Weights of a small mixture-of-experts language model, trained from scratch on English Wikipedia: 15 layers.
Below are experts of layer 11 (counted from 0) of a mixture-of-experts language model. Rows are named router (the router's row for the expert), gate (a neuron's input weights, with its number), up (a neuron's input weights, with its number), down (a neuron's output weights, with its number) and show model dimensions 0-255. Each number is 128 + 32 x the weight over its row's rms, rounded and kept within 0 to 255. Numbers have three digits each.
After each expert's rows: "gets" lists some tokens that make up at least twice as much of what it gets as of all text; "comes before" lists some tokens at least twice as common just after its tokens as in all text. This comes from a sample of Wikipedia text that the model never trained on. Tokens count by the router's weight.

# expert 94
router:146157118082109091143163131159104119093098113141155116167109118108110087128106185186141148116117180126119157098171136151134126177165094133102103074075129128170118090145095120104139103128085161099117120188200155162187178106099138217134173113100105104109114099068162095130119135147180154159124095171084166092079110162109121130158131112126189143179107168179090174141140144152130152110140123086112199087150153093080115142164078149188111145119110110195172124125122078084182135112086129201154126190088045121109099142166143186093135149105139163073139148086092165177118100146149173104128143172108104147134078196122091157114100118085160139134165087114153176109094144099128064117158086156132110125090127111091121134159135139157083099134137121183100151087151073164141157115149101
gate0:134157169101098144108173121137175155117120087086151154116128152176108242102098138102081118128114149157131131208105116130114068104132123094162157155127125108068063102111125116104184096117110150107143163130187170108186153089208187162084194087085179117100121120086096112133076126133165074167079114148143136146137132127111107130171204116140083174142133107130120111149141144174126103155072072151113161104093147084135137136130103066118171205112106130078077148152161093134149082128066105091102138111132153144064157160134153133171155096154141128131130110132127188107102126123135143119090115128095160128137099139132140104103127091115107168144110161150154133112169129125130102146133150113111106128177140119153113166097092156127110153123170127051112139158122169068255136077136083
up0:120093149157171104159108125098123113139141117167109173145139149117152128172113187124114113162143154121119101089141149103066179133061141213094156105193098129142109157082123128151105136199125141101138173139103063175111123154075095072130041136183113132140127170195161154116171154086148124090188132129085170139131120099149132138130074204120152126099143159044130159124145145107128111092191163195122128124188130205116176142074116139138065130206148146144111127130111112112113140135151158137092133105137161108170107064122098081153124126119084118137073136127170098132138183162123116131087128159164124116095158135091099079152133171121148071105102163130109129154129093093102118188157116165133091113136094124098157171154157099117166118129079169140163095147108147146026147175125153
down0:096104111156143161182139141100082120076124149071087129149104116041153062141151107137155126119157129101139084110080146146187206177113186097144116192163165134136159147074127120166114174065242105127117083038105142089073095137126133118130104162109120086145146137120152146103146146109133120087153104123135108115156103124121094127073145094094147126129133075131167152089132146102043104112157135085150122128108113157070151148109160182091103076134151113148181107133111114156153099071054134193097089123084112117156150071093074092132111148118145097112156094177104119137178135133100117136172109157082160113139207133145173106141147134173125133119121145151118137098105067147174191079168130159094104102113137125169168107119152083156137160137079129141139177128097134159096152110141120
gets: "1", "2", "3", "4", "6", "0"
comes before: ".", "–", ",", "th ", ":", "-"

# expert 125
router:138199116125118082084147114161143105132172129133065210154095133095158188096169089070157155140164149129084150148114133108110073131115171159184158124128109107151146145164156139132144170135121160089094144149090131124115147180107096138074114122120149173093166076147134136172150116128160144160099169160143103129103085149113097115057105137170112173092160081145139142137114172125168077090144162146118096132117118118126085082118054122193091124141097105188135175096159083113065108143133085181165120075097087156206098127128138168076160181116114074153188147138097133139125146093077132166070155127192101151129076079101129107132107139109182140076127074112086182165106129140140073066117150117122101166111092102136117131148136138145117090100122072112111132130167130116145168094083054
gate0:141207171132141130114144097116100111127161153092152162175096123180124120106063135115170110088096106123216119143106114167150099119121093123111118198044143073130141092156193120112103109097107138117119137133140108139118146137160127084131110118170107070083118115142142123047122116163134116144121162145169132144112150121157168135142104158170099124091149053160106110107125183136125130170158063130121196128120170110142141090191105151171131114174156145081125138129104109080163116165147111106105150117148041152125164125126052174118032157141091121081102105169119154116186064078129092152101173095127165139130124043121126136171152149084115146160140125096110099104151143141048129094152103135145154161092148086164131086222099126128132086135113153123088102112063157135178147129129130
up0:143114143106208180126177096120059165092191160106111155132154104140095141108097111101183147126141129175191098134127140186114095084086134141060075159070141123123139136140174109099106097115147105119147113085152120174124100091155142175121125115186091125132143155188144130107180083115123141163137148142073149093093139114183113147167109143129140139168219117178095129123102139093082144102186086115095169149127144165112132076102131158097101119187163094102135078064132121085096131152126090137099068053147061119095090157119107137144123131136068154102104120128161143138131112146135140084126123130158192141153136088187116179173168130052140211202116125142156118133142121108151117082129079132127118133137163105145128142176143154099061137091110108169112101216122171102126146120123140
down0:148182145132139112122147127098130089217163173086144114116151128116079118125179121102115127060129119065145096136160108173183184078128190174139175107085147103124175086137179077137153103037106122114111110170146063091182148133093101141181041130121128173088123150105118157123093127120076150111158132169145080132089150152164076147193123143102125109178162102121124141141166108119152052145097100130083193159166111078126200161091110077141084116102107174153162143086159128146200107150139114116131132122146193120140110120149108116132119169110113143093109135093127122148124153162152087132112018076103118141102131115099112100164088125126172138072113145124123145139152150175164133119169125149110127146172114104059082133117130094118146172118169146108072111087142132118119109124081118
gets: "s", "ed", "es", "ing", "ation", "e"
comes before: ", ", ". ", ".", "), ", "; ", "\" "

# expert 28
router:051126117159169087137109142140182124185059102118171158085118103073061145126155146183105136115167091090099119138167116126112123125197141128146189094093116174139163110148119112178087136177179148171090161097158130107141152162100133153156104114132160164180110163151131151120157101182128150169141156155099141048195091130177166093130095147094130147108121104165140106176091131170152119100171106145165118169122158099099110132137039081178081154129139135178149162105138103113100169096102151124090172190104107162097134141108150117132164114105145138192154110087142156064184123155129103118106121194122099165113150056053162134138086108144211114123133100148148102163135106057103073109116129130134164145130107139086094105150093097123114168129159170128096079082126108122082124109132115
gate0:121149124132127155181075191137169037200100120123097179161113081106212092096141085060150085144147101178130136099129143127096147120134108140133141117110150165147133084187151117120176182100141141151105122158116133090164093104123120138141163121165124139201150154173090111110164160094176108113158109129091115101091108079122118162139194113153101088093172135134138139147138104114115120143146089187139079086092161136123156161143063124195105140103108063115192135119139120133156089135110132127119205143179156162133131133128196093129164147173155149107134101106137167093211163143150060104165105098138078093151132109140182157130114168159177141094125112155155154129120116150131164103133100111147111154116088110192125091090046154081134130162090092114104121129139168086209088139112095
up0:162105138111118139138143118163057165158133099096155052100140149126116127140135167131116141069161176141110134089114118158151162097046167094157092183131113191110133136079139106131094081187140112087145136117110126141096165114198142119128143121078113148056092146136117117156080131143086149142174109129157138143123152156147145171169091164136148151138135181163108113116156110118136179101085112165143118134147115134128071094102139137093145080114144156158083145145170089160132128123151147107127059115118121068107094116136103150145099121125131068121078126108085137139099141096080175168120111167100131203089099051123169151103113099112123090189162086056155158167144160136062135151118147099208059085124158133068146090114215058134074141074117176134147137122108149145076107138065132
down0:143151153183119165135077091108127126162105184156088125116091060096116131178143093111131144151156102128147143135135131023082169160102163120129145133082110079105115094087101107159103084107117166157087061126165159136111142173086138104120130132131127136111091100115056184158121145158200138129151115120097160176144133158119152158202115082085105075077112104143099144152139110153118167148144156113179087171150079127079100177174109062195114110088064121146112105119090131116162140203086094192129147165080092102129191105107115127107151096111127137098177112137119127124139123125143150113098137126133192115167134137085106077117150087134140100092179180088117160118188150151106161145092061186186107137124150138142152139111115188135149169162181187155101110142114073125136108156101120
gets: ")", "″", "Y", "°", "United ", "|"
comes before: ": ", "\n", "N ", "\n\n", ", ", "States"

# expert 187
router:144164095140110102053127056126118046088115158101114149179132152097082130124123146098121103127132178085103124088133108078166192164165153126098098170103166119072072098132162137097181135188088136148168124189119121088148104161080171062176149149179087138100168072093092141156085092093089163082131128148098114091131134144106149098152146179152146175136143093111170137141117092099146143115113147070138126194114140067139139144138114142136142148126154128110090164188200127145086157140116153100092109087120074136140137071114162126109117080076163096116111117129074131174143098127087096105127103089146119111125159113125139072089119157116092121068092167107201130142085099118129138116196138170108157154114113158096098106058139136086174102126189174143125193146130075115165117111101128
gate0:079152101090153146144167070121115154107113197139130142134163086082110155164120092117133148159129071135152055152115082106109115181152180109130106159107142161132085060141106155128125084121159140153141105166152099154176131046130119148089137160188175094101118105127094191104141058080164101128137176082130119113130138124144106123108120124060151132134185163149107092088111163134130140125154093077098055148101147085120171139105092133183138126158080108122120155119127105168180128124129178110137093121044116098129085119121190139158160142125110147130146189137153089122140142183184058102090064146149199106094148119091098110107113167160124153128141083085138095100095158151148109195090120105175229113135162115082165110098137118122145174126129089094162131170147121145143093078086106
up0:140127131157128070140118111196143151085120169129100113097059118100100130068144112136069170101152127112121150115129140151110155179131147207173148060154092157149110191168159104152134118088131082128091136105066123124135127197114148125120124117098117064175156179068128152132108208149148138171118121218132069162121144104122132199161138051088163104108134109150177129137118165131146107098166109149145149063148113186162162107110081133155099153131142125102152086158199120129069136150128103136178154081118154189155108119122163121146104153175112136154121077126155142143158115095088065122183157072115136128090073128117118129139064108125128129180132161100129137126106114190126118114163145143164122133177143093183110064089137170200178119136123098116067121136144131095097124108170102
down0:052103154119177133117140128155179140080122050078134145125139113134111120116146160086081125158155087112133157131111109146089126155143121109116135163098077151120124169155103172125064091093143098086092158104156046140097165069094125105201168115054110115126148146156088095127205160103085127128120125116142130126111140144114099158139131094100108124171151151149123182163108082152138101061121090111104148157182098148171130065185116187141147143142115085167148155132116129152107097141083109140138090085171093152134109181125078156179122148174135130107109174115146094172107109087154141105140169072158150144124121061102129131101122102115114155117123116100090120090108160123103141115085175183201135121079095109164118143123221106175122089095158122137117191172108162206128051075111116
gets: "re", "Re", " ", "was ", "1 ", "-"
comes before: "|", "| ", "ation ", "ated ", "-", "tion"

# expert 152
router:115120160090090130127154157110144084092167116122120138166136161128067098130175145175158102155076103181114127116167133134116163122155122136147150104102093150091130071060081122145144081102127204170121155148102165105097176168152137116089125111100123144198131097133123152132114106167113118154164118103105150201102104125108161179121090079136176103130152097055140150088154131110152119143114184168062113173086122097090190094120121082106069157172117094136113195099123135109139142166130123187106172110128125091147070089089120163092130114123075089161091118085057106090172086157090140130184148115115101078127125117085160109111171085097134170077163192108127121065108109107116215089122182139110109082144116150145127142153102162095171148106144106126143120089088097152154062118152071
gate0:119137186185123105148064094065168088134110163122159088111130139121064118110126097078148167133099151126073142152126103100108116117158156103135139053074118145088182099148114116076155139152108102160142110118122152137091113113151116137101088150111123086077103064105120077147048095084100187167154131143112142094142166134120159062076081162085098122146095103095073089053155057146130144127122129123140148114060141096085145174125092147088173207092065124116143132120146135161069170126186153088149161122187150166138120145197129191100114085133138147117185135096118129115101104144125153139091084146097168134084156157129116090151130134152096118122158153168078116145170152170161123096159131118125157091082089119112127122115134178182124114106131123148073144098076153085185161138128083
up0:172080106106126197080129119061161102143151121162126108122071109193107156133061131120114171152137141098126137053172098184134189109151092188121110111144149131137203121112169183115138160134127114127112116148125153134107148125167117143085074104146166118091096073104128163130103102218087110136090148091144107188162122092198134134134131137084133141102158066145121086133060141141128108125109104104117119194159142093175129194135134101110107208096155156162144095117150126177114098093180128098093115142142144151133141095140159121089081230210137092122147046129095159085152126101116163071144093156134147141128128143121151095074127144116102119140140112113085152145175144147120122083138160118114126090125152108141097171096148107162142153175153078077069121192140105109090157109116149
down0:158189168128157104148107134159140142180122138139142081051144131168144147169143097087108108085166142184127133141080104147115092115135171155118144132136113126190073078186104092103080103135111066140125165135087111135102220195102118150158130111137149127108129129086158109125130140149187133163161125126135141084144097175116080113165078094128095131117126137050060156153074135159072168121084102166071131147067131151137100127141138148059221109144115092148113069158174225142104105145160135118130153107134099136105165143099136122176111103105162162134144153150090072115153138115167103119138124128109131158147119191115101159168088093136141081171160188123105155104080198138131126127099122152151122104101120074178135088112124132058145102122141109147137131163086110123068090069169155
gets: " ", ") ", "0 ", "% ", "1 ", "2 "
comes before: "| ", "|", "(#", "m ", "|---|---|---|---", "W "

# expert 201
router:127188106083115108132105136143128133116129105134115128142101105149087110097104153147192188075141196160096150118176128131113159182152099118156130150097093154145118127161121168116164121119041158095127126170158203155137166110106112168147122133095101122091115119085135067150154158138177194168141143190072099096115102123121118145195123100147168146129115140167154180167094088094134158092181112127066188082161181092139107143114088137178085159150091105162160172133081069088131126163054139172159112141119055095166108168145128147089175151112106187115117175092107130140152122166105183113135140181157086118123070169141100127091143116045146151099163114133167169088091132083140072123179096136117138127120147116101132149157104170136109119096143106168113161096183148149145160131171080
gate0:127135133198099126160096157093096115106067153170166170183135133079100108116169097110064075142112145168128138152092107051133188158149112177119093071125076138153123176100083116134059128187145116110103129109147095092184146131135135127156119113097184058126138148156088157132120125177126122124184121070141145141130122092094134091106134190032104221161136156198132085131097165090175111137154155129150166148108116124118148133172132081128048119144192107097125041156176114181143145116121149165111096113089124143083143152126106139186072086093144146115152144164140096153137130112170124099108058118149132104152181087135134186133144146148100155167094143099129135157149147064126115113103170121106131138129158137153073126073165091145143141105161132130121120126163105094128112074160125
up0:128112120112103104127043109094091161108125158107172075112120168072111106164142070103129108166102158069124184157139136121159106149182141118094153152160134145143119073165159070077140091096103143218044111136154132096146114095150142046098138117145162141084135140077176113170145133170138145146162145180183097098077128158097119126101138149125137163138186094134123128120105186146072129117172108180052118080121132166139148115134141074128147108095108111124122134125143182216145130189161135138097053139098161115103138145117047135114151126147125119104127166100137127109136106238139136101148172210137138138132154141100144130105109157168166137109128129118146129145160129107179127115115146178116148143167125111109148100154103154144175210161114154153144121128116168138137078089118047
down0:066094122124104074100136079098149092152142130063202095178169152109071102056142093181053102124149103190128113171052123159128122121097102123129139106128131140141121160129169154126142120160148151114110148114154140095117117130136148135139103171137152083142110137106069156094133111145078187129089107139153139156063108143105121108123136137102157117184173155101100149139111129084103082118122125177138081167085176123067082097170139121108161065124170173140142076136100170109116115145165105159080106115107126099116175127128107049172145146190136121183078165103157114136085044169144133146121119151134100129207143126133137112185133184156134139181092148130140099188119155058138137162099139161161150095142151115170087152097125075112136116199086180108082100117119132130189174112106136
gets: "1", "2", "3", "4", "5", "0"
comes before: "–", "; ", ".", ",", ", ", "% "

# expert 172
router:160160151134127102189153089151169148160103085132102135117101108086138130146137102065095067209137124111143137128034129067100143119119175132171129112120197143144150122093047079167139139149109114139135129139098144109142138195173161144108165110157091101134188090144084146073099072117114134150153124119186135166178106148116105151107120113127120149114169105099122129148066111103139089148121125132156176097135122134164091164120164186163060130120138112102089103135069136103102112142092085142122113069172133163147100202126111158179163139068169163193098144135176109150104199169170159108120107148138085116118080136110136205146102089106128139124086171126143141128142181106177195105159137135126134108150197106194132080102177122134135176112110079157182141104123163122131171120129082
gate0:123094134132142199111144143151111127181159197138154161143121142184120191122157127084099152172165139126103138112083147098110114090060121110162180209133198135163162184127106144152091120155182108117201140144123148135118116117224141122101100145169153119074132143158095084148132110090174134096117100186115144141134140168135104116160148129159113160141165121147149087113123158121061121142121169097103135173036131147100133130117103161154066097086136060117111132142146141129142093102079119118127103137148126150085137174084091102140126130138153101104084149152127078147118117107141160132125062113170149143117111054120180109159126116129152175177056175113113160156153125056171123140116126141098078091135109123102220117153109117145136120107137094164106122121166090102053226150174160
up0:087161145168090114045141093173142114115185097150126155118147135137127199106136151126197137154201111112111138106105105150086086172095184169173120129082089127105072075153100103057152146161085187105140098135113119074117142174132100140087107119138144132102107109130183112209057122120113133135077077153189112102112123072147127066100152138166135116127104121083171110116166110098101146048153150127117081179119134155167123139175130080121141158173110112088095138102145174057133162063103098085086094145147165132120128051141144166140148076128099152157145180114152120172126089095146057166163158107185150144138105134129096148137132083130086139138144118083078136115119109128111151135141162100172125157105086096139171116095099102152142084178105053124145153118114100115129097121111131
down0:129171141147168191135174173114127132147075106172143087166192162121156132119094155123143094111079105124073170125143160189084122140100119153147165098205087156096132152114099129161124128136145146107126143103088184198126121108104130116118074096128110156087118177136174098097127162114090169148109102116180126071155193151134123127120155080140145201172164141199107103105131147173132122087127137074166108124088113238105101162076150163131181130154113127102195085143115103123153160073109103118143138124120093127116171092128161106171127154115095085103192085138126179126120127141107112114158170111127088164114065127137119093116181122098184138218107093126091144121134077128067142076170120136157105131106153131105085128131080133127105137193185175118142177125125164149116161095090155
gets: "the ", "and ", "a ", ", ", "with ", "is "
comes before: "the ", "a ", "and ", "with ", "b", "p"

# expert 150
router:180068161141199098164161121110068098124204108121119163124166135148116200117051130083130074152106123086146141077034172151108109077142156141094152144099179142170110132137125156157121122095107104129083114161087134156071150133171171128063118130108156132080102151115164153090088124079133157070128156136142153132107157052116094193118153178099129108078140128119121080144131182140118157096165163155177106157115145121109119155152168136141120112167128178109128141130122149169100081148166083153135125090102082130087140167123149155106137104143110141125092074165160089066150104162152127092114170066132094137134101112140109150147142123152097129089160151136067158091169128151091174092071129125147083074122082182147079113127104107144144077181187080088118158142104143181083130127135088
gate0:135092132119087115206118154156143135134162122127134123184141129085114124109129114098134107167091104150144169067062127088161137107119143116080115115161134130192071140107145101146132093077132126181180133167123157098118136121143148092100122159154149127138066113131165108126171135162081145207135094090119142148224173158140106176111148127090155127102163069175087183080148131124132126158088104125168110176118131185077090162118085136186081119100128172090119139104162078122107072097116081159154136133158156092093140065164151104183110161155185153191085162100115129134165163101198132151103101078104091129119116161132147165133109104157150152117083127162114125110143149177101082058099121129119177128091151135185157150128077126138143134117151165089142153119075141159061127084062060
up0:176102102132086111204107125165040117153118111142106130120184113100125155130135138064135097112116184138079150112135074096157127078143074126100146166149126121200107159137099096116088114104095115174115107163139123112103098136176126070088196138106118148067137132131156145134104111191090125101129063078081169155198178150150145126134126108112107160129205111110125119130068146115115173154135136167134158137082092139065094148121113098167155117137134168136138163129133099136103119074190144123173133128144133084156102104151169124141125129146177145180094187056088142146127107127107086083061094091130098136165133118120159171121117120111089110137126125143073068087145171161137060129129103178159140062087152170210130148108090159180128147135104196117129157125140091155083136087105078
down0:162110092085107035116084141093158082130156074156167107122118125150120173119128154136138129102176154125161143083126109119148143115118125072152107076133165087114094121108160116124139120134080114159129142137134098171169103172091094113160103124174088111110114122144166099144141140124112143195094121156129126159087115138102120067094115068184049086059167104129135150150116165067109099127147076114132136122133110188128065082131146188123135095136181126102207063123051126128093117104096142096181167110156128118152155094152163120126164073117128131124126137103176128182165169170142150128132125174120084141117104139081063150039171122130154135145158214087115106100098149125127199124144090111131171092165118163173163140105093114146064160124164159079078136078112139169165133081138131
gets: "ing ", "ed ", "that ", "of ", "more ", "ting "
comes before: "the ", "to ", "that ", "and ", "of ", "a "

# expert 129
router:112155151094100142154131137151105163122124121150133139134069101133116075100107158143148134143156208101089178107174122118151123147159096134164114111091112134146120107135114096125143110147048154092119164196171160128146152087125174183137113112106093101130119102087126071147136158115191148176149098202083142080081098170103099145204120092129180168152148169103104195164125169139140130095142108123088198084160167123100120136145080122160100155124101108181176119142106079121147102095086125147154160167102057085117138138162110206102142145121123154089128170102092170168163064121138175138094140199125087159132085188130100149093144130098130125120153103088149169124093105099148080089138086186177139078112102094074121154159134117150113116160119154164089152109185130144139137188171056
gate0:206113145091144128095144080127157132158143147131088157134093043102175128099124087137111201112132102127123097081057127106097129089134092143112124188114120159103114185175156179117180133148141131115176116124095116136185148129122195132112140160155151141145132130119155110180138152168124132132121093143111149169105156170123182168154189149128117122144166117073069150183099076109125196221106096158199109159139130161163102181156117139109121093101118147164118150125158104076113118085180097113091165123154204128125139111102127095131139114167138087132155127144156149137137129134099089184167145155096092187135055125123060185109132110129088084116156126084139143147130088159171137150109094141153086132130150163173120115168088115163152042118088119094131143095102084054068169140116099
up0:174150182128133137079092108132109126149064121153106170146165131145122120146136084178148106123110129063104138153083106109147101171095157099205136147108121076159101115129060132187194132137147152148112112158120123109130078152128164138089157121120131140060162132122128165112106117128109150199142096146147160116087084144170159138157078101151126170204113171110147126134113094097149167146115062166160132183101165194157120108099150106128146118083188179150078181169092118120135148077150151149129116166059155058101170155094149175098098128134171127145150173119175133088093146109141130099138153110166135149132053144122179104134138217170113122116143159096199162109087152084118119188123080150122077168109148123119138116120114112154124139109124166063086109188101130062119146116189161
down0:072085159118169114110149097153113084122128100149125106151071143095100065222128140115111181122097046097109116157165106089082193139098183161143179184138111095112145105170075041088144162100138139090144136166113073167130105127110153149103163092098130114104094071103109150092110104120123039131091180128104104140095140101185093136128119132155061149117181125172144083111143101097153087104140159125067144146124142120130117077092126122089139117054128171111109129128116077180159144133126081123140109121098119092195116141160121102100136173114163151142130103155114189116089107115162138063081118086108096154188081079127120099163108099097142119143134088027107121066117154147084191141103164123118098096110117140137104122141121134127079157178142102107152137141151110145094124114127091
gets: "1", "2", "3", "4", "6", "5"
comes before: ".", "–", ",", "; ", ":", "th "

# expert 216
router:138130145117187157172166115133136105163127107125146118076114059131121130151086127095127141164111103065046099106051101192173086129150164151160181157111155128156174125153145183159145168087100122099082125076099131164068139133120147092127191116151137140136093168079130139100136133133130149158119136081167159148149133066125114152157156178190148183112126150074131074109123186143138155089151119159091093080100170089152118163121203131140081152139162133088104134099106213156122137140107086169085126083093066170094168126149181133135141151110107122105077174183171092073145156147107118095111168116146124139080086129099087130136134151141100148157100155168080174135140124114108171144119077076091074088129084127115068133136070165164170120164137102144136103167156155131147091115132089
gate0:170127113151126140156080121129103128117108117115101157170085164137103122148129114086091071153121140146097093147090162180061115092107155129108111131086190123123107112142129088139138107115079102077169131063119098091103152168186164078148118087189156125176112081174140051138129147141141076120119202098167092154171101123073161139095173131167124187110115142098154133126183160142125121146126078179156183101199128110111094117127101115155126122109107102092130128115156135140178182126117127124172119135138035170094143123132112068117117110149091099118079126190119143091177122202135108125083150090063101138101183170174100116097122153187164115092066141102194142104129138113147123179131095060138154138115091125109151136153141104128159149081153124150103164153164123177176199175098107
up0:081097134118116130110136137094124139096119159139143154147142160137127113133041095172086133136098065174087124175126193210088131135144088192050232133125131042127085120127165131139126150100142149127166134125137081161137169134109126113158130082140200149101080067168193161095126162150166138110100162182154115146115124136156147116084108158106142096113180149128182121117166114161130111155190109166151132106141097166163127097193166156107116115081075157109142140144145131105159147150135089181096122076147101171104112142174050143092178122149060158164115102154171100100129099152175165099097125117164108143096186181133101179130136125093160184158107107149088147163105087139139129174141122107147129126156089116089095163111140113132089146162211143156123109107145092140097112138166122
down0:109116128107095098115156139152125132100112068150191141173141083170122142122107179144182105129187154116153138184119144115135086125103105126134128101088146141120216153118141161119170154069167113167151139075110066086156157074132100136133170116100104186088105146080142108127145127140145110084178109136120112179050158164190124085149099172126134083113188125175123126127128081141178104137139156115057151117110111124155086095165152120052159132105125162111145174126146134212230106119149092125145186083140119147160073146128087120134134130183146098112142132106111180071207120085105142111072097123128085143134123135088107126135124115112131114155153184093125102108159116186166092141093145147153055102162164116169145179148129159104088167177102118063119148145128085122107146073117132
gets: "with ", "of ", "his ", "s ", "and ", "for "
comes before: "the ", "a ", "his ", "that ", "their ", "an "

# expert 157
router:074132143073079108125136109103114103088188139130109105115099129141097119183138163172135118134103101150152152110174156115086141131136093126122144135123121090147167106107123111146155064098077179165125151153100101125081154185139190093115076102100140135191093084098157125144162137148102095108171085119149112159079081158102181170203161099153158142164076082098174117076110148098145176105163156176091171177131113105078138117061124117072108108110138126148117160116146139118164162147105100191115161179131106096134152066069120158077116136100131110156095090132085130127141103182069177117155152133120161047083136170155155133079169090073141174111154104126161137061109134092161135119146097125099150073123111129142134155127049179111191154125119152115138151136068138160188127126170086
gate0:181096152100051120106141070102171132116132064117143087092133065103137126087117117085169188094075107159125109151143129201131139145128131122123172082125103147109134106157131140175094164136143197178107136111152105169118110070111160108171199100177152144115097163156110125137114070096150150065145085187123164165103160165138133111176143149155121155088082135211093161122111086109092124134121119076109092085139184148093050148161154098107113116155101148072115148100128195127090068151135136085144108164078196124099148119106129096124120125127155132142075110133148133084165098107110146136154117091116153122084113166146080156165175085104125096195115122096132118119164127145143076073069211116123118111148069112095142115105081148167122146104133149140140116067120107119144093106184162
up0:126188146121195100091140134159085151137115148146145098140076171126087144128113167139125090161160153142148166148090073085157087114149122110079155171123128078129127126113140123169171132119175062026121053148117088095157141212165091131101096137100151121119161110153110135116145142159179068191099107079131135136098129058130155108076121068094100138147143096152158049153124148138172109100108122136170148172161119130126192121115110172126158128130105126188147125155159104142139193103163121153125141135175113126137083144145126121154169104134112147145177116073121174136142115121127100086107163090094080160118151137114197060125145176106125109123122165157094138116131137099061112086208033184132146101097166141173095141121169137130142102128176083118116124160133105182162159120071146
down0:122154213177094133154139125101175088185110149099121108094104038127114142098158139127168149208117141120095161145144098076150212151071145142121161095153163140098154105076130160156079096127072107155110114125114163139084110083148179157107160142138081086087122091153101092132196148139115122135128098120051075117167118132167187123090126119142125081104136119177130092134124174171092056127119130138136104191131141100121119117159096138145146096147112149149151057094120086144149117149133193092157126068109137162166126098118152083124131121136133155168172170140142138143101154141133062127074115053124136164096187159135122189099156147110153070085090120129091143177158133097092109145115120125097143137180180182084113116148135120137178135173113074157095156158143098149154192172108140
gets: " ", "0 ", "1 ", "\n", "2 ", "3 "
comes before: "| ", "|", "; ", "July ", "June ", "December "

# expert 139
router:086180146109148194135119198142161116120145179136130109131087157082121116089158127139125133142164185100060129101153111107111114138134114150144089167075131176107097066172155118117163103182110114156119118108119146193133154160125091106092135110106067209152141129165150136156117143165162174144179172158171164071115116107142137142129087130151144154121128114155094123109099166114176127121177180133123117061104156085128152107086008121101076086103166105142145111182160076172105136095081177166137118095133111106136090110189134158115101092119120118187160178130100172074130151135098116169100108181159076157119148102109164101124152128099171180112094104094075181153128129126147131120124135125114094111203144159090098169103199142123148164120106137177119140123143160088151083185138070
gate0:093157094166091178121166127118110092119166116134160107170140153118171110080129136123158066193163169121119110145137101110152129110087124145078091115120117092109067174030131110201150178084059103175117085157103177167180152129113139193117163104104151125200120178119132107087141172167132118171145112057090158122120142151116148091179103103157139108139119160161182116174123186119194139117135130111082153073158140131143140121143048147097116110137157118164137068130132097129138119170137086099147143191096102071096104129181177132099129154054127162174047149097115131099194108145130090140091152103135165149185125149119132088149180153073139122098090150119089125121147128149115093125118112186128141142142081157091076119101141131104141141118137148099157113172152181125129134181112161
up0:172130092212173180130136177107084140183221180141124084128128106056149151089161148073124142087110140143154129111119141148141096149189126118162147098154082174119136130106118185143103135137146157156172096138131128131119140070117136185105161121121146101174119158144079152128122073081131134224098122130119166157098148129104136148128198126168132105101068155201108138180098160100180164150099114150116084049149142105170140076076166144148158125106138139150161113159154091151143077096131077180133124122123127104171148146135140208152139185116139141192173142146134080093165119081104084082159106129151182190095110166160143168127147117109094135133044133098089155114126096150111093134137080115108122130115143121120163102141148127134094163140094124105169128142103141127211113174096125
down0:118112177121091161137154147142132071172142118104127107138092166103089122137175123133094091100191093125121105144149103139076174145143135115140115102194126161090160123121153083146135170139122111109141107083041184110117130201122104153089183175148180143105126087105077155170146125143133177114133070140146107105189110114097165135118135145069134131049165116113134069117104195095135104094148133120120120125169135166126147100100117155097104193100118114119091120141128130121153157128122117160134153073114070104134080142127088119088130139136108140137134170078165126114098130172171182097053092179095145125162155174027129078135098123123122178128099160127116120102137087110130138138182139036126128110121073115089153140131160169072211128176127162085110167189142209156108127180125135
gets: "|", ")", "0", "1", "5", "4"
comes before: "\n", ": ", "; ", "\n\n", "–", ", "